config = dict(
    d_expert=32,
    balance_bias=False,
    init_std_router=0.0196,
)
Below are experts of layer 3 (counted from 0) of a mixture-of-experts language model. Rows are named router (the router's row for the expert) and show model dimensions 192-223. Each number is 200 + 20 x the weight over its row's rms, rounded and kept within 0 to 999.
After each expert's rows: "gets" lists some tokens that make up at least twice as much of what it gets as of all text. This comes from a sample of Wikipedia text that the model never trained on. Tokens count by the router's weight.

# expert 14
router,205,206,195,192,192,176,215,204,197,238,194,178,167,199,195,196,153,198,202,207,191,211,241,219,240,210,206,188,201,218,224,183
gets: "|", "'", " the", "th", "s", "st"

# expert 49
router,209,200,186,202,199,214,204,216,208,188,175,169,184,200,204,192,186,203,185,209,201,162,206,191,206,221,201,194,188,196,199,203
gets: " |", " the", " a", " The", "The", " an"

# expert 11
router,201,202,208,177,202,209,209,181,223,197,204,167,200,198,180,188,221,227,200,242,212,220,182,214,208,199,214,243,208,205,218,195
gets: "\n", ".", ",", "\"", ")", ")."

# expert 45
router,175,226,216,185,201,169,205,236,230,225,212,216,208,196,153,197,203,207,244,213,176,193,203,155,173,217,164,191,196,222,191,222
gets: "-", " |", " to", ":", " he", " was"

# expert 27
router,175,199,187,187,211,208,191,204,212,184,182,173,227,183,194,205,198,214,185,214,198,196,178,191,207,195,177,199,185,199,195,211
gets: " |", " of", " from", ";", " about", " between"

# expert 18
router,226,203,187,188,195,166,183,216,195,209,213,196,223,216,200,188,210,178,197,179,204,207,164,190,239,205,169,229,214,212,233,214
gets: " in", "k", "i", "N", "o", "a"

# expert 47
router,229,192,180,189,214,205,200,231,221,171,209,233,185,203,209,198,220,176,213,180,202,241,233,203,167,228,196,207,214,215,181,172
gets: "1", "2", "3", "4", "5", "0"

# expert 24
router,162,195,173,198,187,181,203,236,184,181,202,214,202,189,205,204,236,200,201,188,229,251,216,182,151,215,166,207,184,218,169,191
gets: "-", ":", "|", " -", "=", " –"

# expert 48
router,172,212,240,179,215,187,191,224,205,206,188,171,208,175,179,212,193,207,254,218,198,235,218,185,194,172,215,203,230,241,185,190
gets: " ", " first", " He", "==", "er", " John"

# expert 7
router,203,228,216,199,211,217,210,240,196,195,224,158,200,210,227,181,139,218,203,215,189,180,187,236,209,214,173,231,190,185,200,172
gets: "\n", "0", "8", "3", "5", "4"

# expert 31
router,201,201,184,211,213,193,184,172,232,176,221,194,209,227,199,215,190,198,172,159,225,199,188,197,179,172,206,225,222,199,215,223
gets: ",", ".", " and", ":", "),", " –"

# expert 32
router,185,216,204,166,215,211,199,178,198,197,197,195,176,242,180,196,201,191,210,163,235,205,179,198,188,212,184,200,205,184,208,206
gets: " of", ":", " in", " to", " for", " as"

# expert 42
router,183,183,176,203,192,188,210,202,225,169,206,193,219,217,179,221,209,194,188,230,247,201,199,200,206,231,180,182,211,206,161,179
gets: "1", "2", "3", " D", " S", " C"

# expert 35
router,165,196,189,186,202,200,237,213,191,175,206,209,194,240,151,189,164,211,176,242,221,201,204,214,247,210,214,207,191,212,230,196
gets: " for", ":", " with", " on", " of", " to"

# expert 9
router,234,231,207,184,224,193,174,222,198,179,202,181,163,153,202,235,191,176,206,172,235,191,165,189,207,210,210,216,208,207,211,182
gets: ".", "|", "==", "===", "=", " his"

# expert 2
router,187,201,175,214,175,182,205,190,204,209,194,198,212,175,231,232,151,214,188,210,197,206,209,189,243,199,187,175,204,209,179,203
gets: "0", "5", "4", "1", "7", "6"

# expert 0
router,208,203,188,185,236,188,183,170,191,211,172,202,208,196,187,236,200,184,211,191,200,204,231,221,200,162,218,190,213,221,250,238
gets: " ", " a", "ed", " two", "ing", "ate"

# expert 51
router,209,206,213,186,209,156,194,196,189,192,196,206,196,218,189,204,236,183,212,228,201,228,223,232,207,200,185,207,190,252,229,192
gets: " ", "-", "–", " \"", "/", "'"

# expert 60
router,172,199,224,220,187,228,210,201,198,155,209,184,189,216,175,195,170,188,174,196,231,213,183,210,243,197,227,212,211,192,185,197
gets: "\n", " (", " \"", " P", " U", " M"

# expert 44
router,169,216,192,186,185,213,188,207,200,194,200,147,200,147,218,195,166,194,251,232,193,201,206,190,203,200,217,180,179,223,205,198
gets: " |", "|", " was", ";", " is", " were"

# expert 20
router,163,219,200,227,234,197,176,163,221,190,216,188,237,207,180,212,216,213,215,220,223,210,214,210,171,188,184,179,195,205,202,212
gets: "1", "0", "9", "2", " on", " to"

# expert 40
router,200,214,157,221,188,209,187,216,189,201,230,217,189,191,177,201,164,211,207,206,190,198,202,181,240,228,167,213,238,204,193,234
gets: " was", "0", " is", " were", " are", "5"

# expert 19
router,220,182,196,199,177,214,171,197,211,185,167,223,167,199,206,209,172,199,172,192,217,212,162,188,249,176,186,224,210,230,208,248
gets: " (", " ", "%", "–", " to", " not"

# expert 53
router,187,223,194,202,253,231,224,196,209,189,228,181,179,156,198,190,206,216,229,211,192,222,224,214,182,216,164,239,208,169,186,182
gets: "1", " ", "2", "==", " ==", " first"

# expert 54
router,251,199,164,202,198,212,233,201,171,219,221,208,201,183,229,218,197,244,189,213,198,213,216,207,219,214,190,242,186,192,214,199
gets: " |", ")", " and", ";", "'", " by"

# expert 59
router,210,204,178,213,202,192,204,195,188,208,188,198,209,170,161,209,204,227,191,216,202,185,181,204,213,214,224,203,165,195,216,224
gets: "s", "'", ")", " at", "ing", "4"

# expert 8
router,210,208,180,212,208,166,210,204,187,205,131,166,208,207,193,205,228,177,168,182,191,194,217,198,190,217,183,225,201,171,192,215
gets: ".", " he", " in", "'", "th", " for"

# expert 17
router,230,187,162,178,196,213,203,150,217,233,231,195,199,192,190,240,215,235,169,194,192,196,184,172,194,199,171,217,200,225,188,196
gets: ",", " and", "0", " as", "%", " is"

# expert 43
router,188,166,185,178,223,216,222,198,220,151,199,188,230,208,191,209,192,192,226,220,186,201,250,221,161,225,216,182,208,213,191,188
gets: "2", "1", "3", "0", "5", "4"

# expert 58
router,205,188,159,177,231,234,203,202,222,223,232,208,205,226,209,229,220,188,215,178,213,215,232,176,193,234,175,232,225,198,185,187
gets: ".", "\n", "3", "5", "4", ")."

# expert 41
router,225,219,194,181,229,181,201,197,226,190,199,253,193,210,166,240,158,186,193,192,191,201,196,213,206,214,196,215,207,197,172,182
gets: "-", " ", " as", "2", "–", "==="

# expert 6
router,234,207,192,177,205,184,203,210,190,206,199,193,190,167,205,221,193,175,189,180,236,181,172,193,217,195,182,215,215,214,198,191
gets: "0", "6", "5", "7", "8", "3"

# expert 61
router,151,207,198,185,217,206,182,216,189,198,190,169,187,209,219,187,140,216,187,224,196,195,197,202,185,216,228,208,190,218,210,207
gets: "\n", ".", "==", "===", ")", " also"

# expert 4
router,184,181,208,177,209,170,227,215,170,186,251,185,172,187,208,212,175,202,221,180,219,216,225,209,175,198,192,238,236,187,199,186
gets: "4", "5", "3", "7", "6", "8"

# expert 46
router,195,213,186,189,198,191,233,202,185,193,188,155,169,203,176,215,176,200,237,239,195,211,176,193,215,208,193,240,226,230,217,225
gets: "|", " was", " is", " |", " as", " were"

# expert 1
router,219,193,187,178,188,227,202,176,211,229,208,191,193,178,159,216,166,183,208,169,199,228,200,173,199,194,208,162,241,212,181,201
gets: " at", " that", " in", " which", " In", " who"

# expert 36
router,216,218,193,154,200,179,187,183,190,197,223,188,220,149,222,194,205,215,209,214,198,191,210,198,237,192,223,197,246,200,208,181
gets: "0", "9", "5", "7", "8", "2"

# expert 34
router,182,198,167,185,179,213,209,207,183,212,186,182,202,191,212,231,229,209,208,239,194,223,196,170,189,204,184,206,181,218,199,220
gets: "9", "8", "0", "7", "6", "5"

# expert 28
router,218,202,191,191,172,188,220,196,200,216,203,174,220,230,199,199,206,197,185,204,226,221,205,171,227,188,193,211,181,189,202,182
gets: " |", " team", " time", " film", " game", " season"

# expert 50
router,223,221,223,190,210,191,230,224,237,167,187,190,193,176,183,209,226,207,206,193,205,193,225,202,186,248,221,216,224,217,193,195
gets: "1", "2", " \"", "-", " de", " no"

# expert 63
router,208,200,187,188,253,196,212,237,204,225,207,179,166,197,215,186,161,174,183,209,198,183,214,233,174,208,211,189,207,214,204,196
gets: " the", " a", " at", " The", " his", "s"

# expert 22
router,197,211,201,198,166,214,197,202,237,195,186,194,206,214,182,199,211,217,182,192,192,177,215,210,208,210,225,198,202,253,202,214
gets: ",", " (", " New", "–", "/", " S"

# expert 52
router,210,190,201,223,237,204,175,202,190,223,192,213,164,221,204,210,177,220,204,189,223,221,233,203,198,205,229,193,206,224,194,230
gets: " ", " a", " the", " \"", " an", " one"

# expert 33
router,170,211,203,205,205,181,206,198,212,182,190,172,207,173,196,212,199,213,252,209,219,195,210,200,154,204,201,178,197,206,238,223
gets: "9", "8", "0", " to", " that", " In"

# expert 37
router,221,196,213,203,183,194,206,154,221,177,202,207,187,187,200,212,182,240,170,219,172,195,207,188,213,220,235,219,205,213,203,174
gets: " of", " in", " to", " by", ",", ":"

# expert 21
router,226,218,188,201,200,220,212,217,212,200,172,176,175,192,208,226,192,241,184,190,226,212,161,215,179,228,173,228,219,194,196,183
gets: " and", " in", " to", " on", " as", " for"

# expert 56
router,194,208,204,163,242,192,196,196,203,184,206,171,186,195,194,217,181,199,200,239,187,195,198,189,166,215,201,178,196,222,257,200
gets: " the", " a", " The", "s", " his", "The"

# expert 29
router,215,235,174,191,225,196,199,196,201,217,194,187,203,184,190,183,204,231,186,153,222,163,177,196,167,203,222,172,228,208,204,188
gets: ",", " and", " of", " from", "),", " or"

# expert 5
router,220,215,172,207,165,206,207,214,219,194,203,208,172,207,193,182,198,200,187,185,213,195,193,197,199,213,225,206,190,207,175,207
gets: ")", "8", "7", "6", "\"", "5"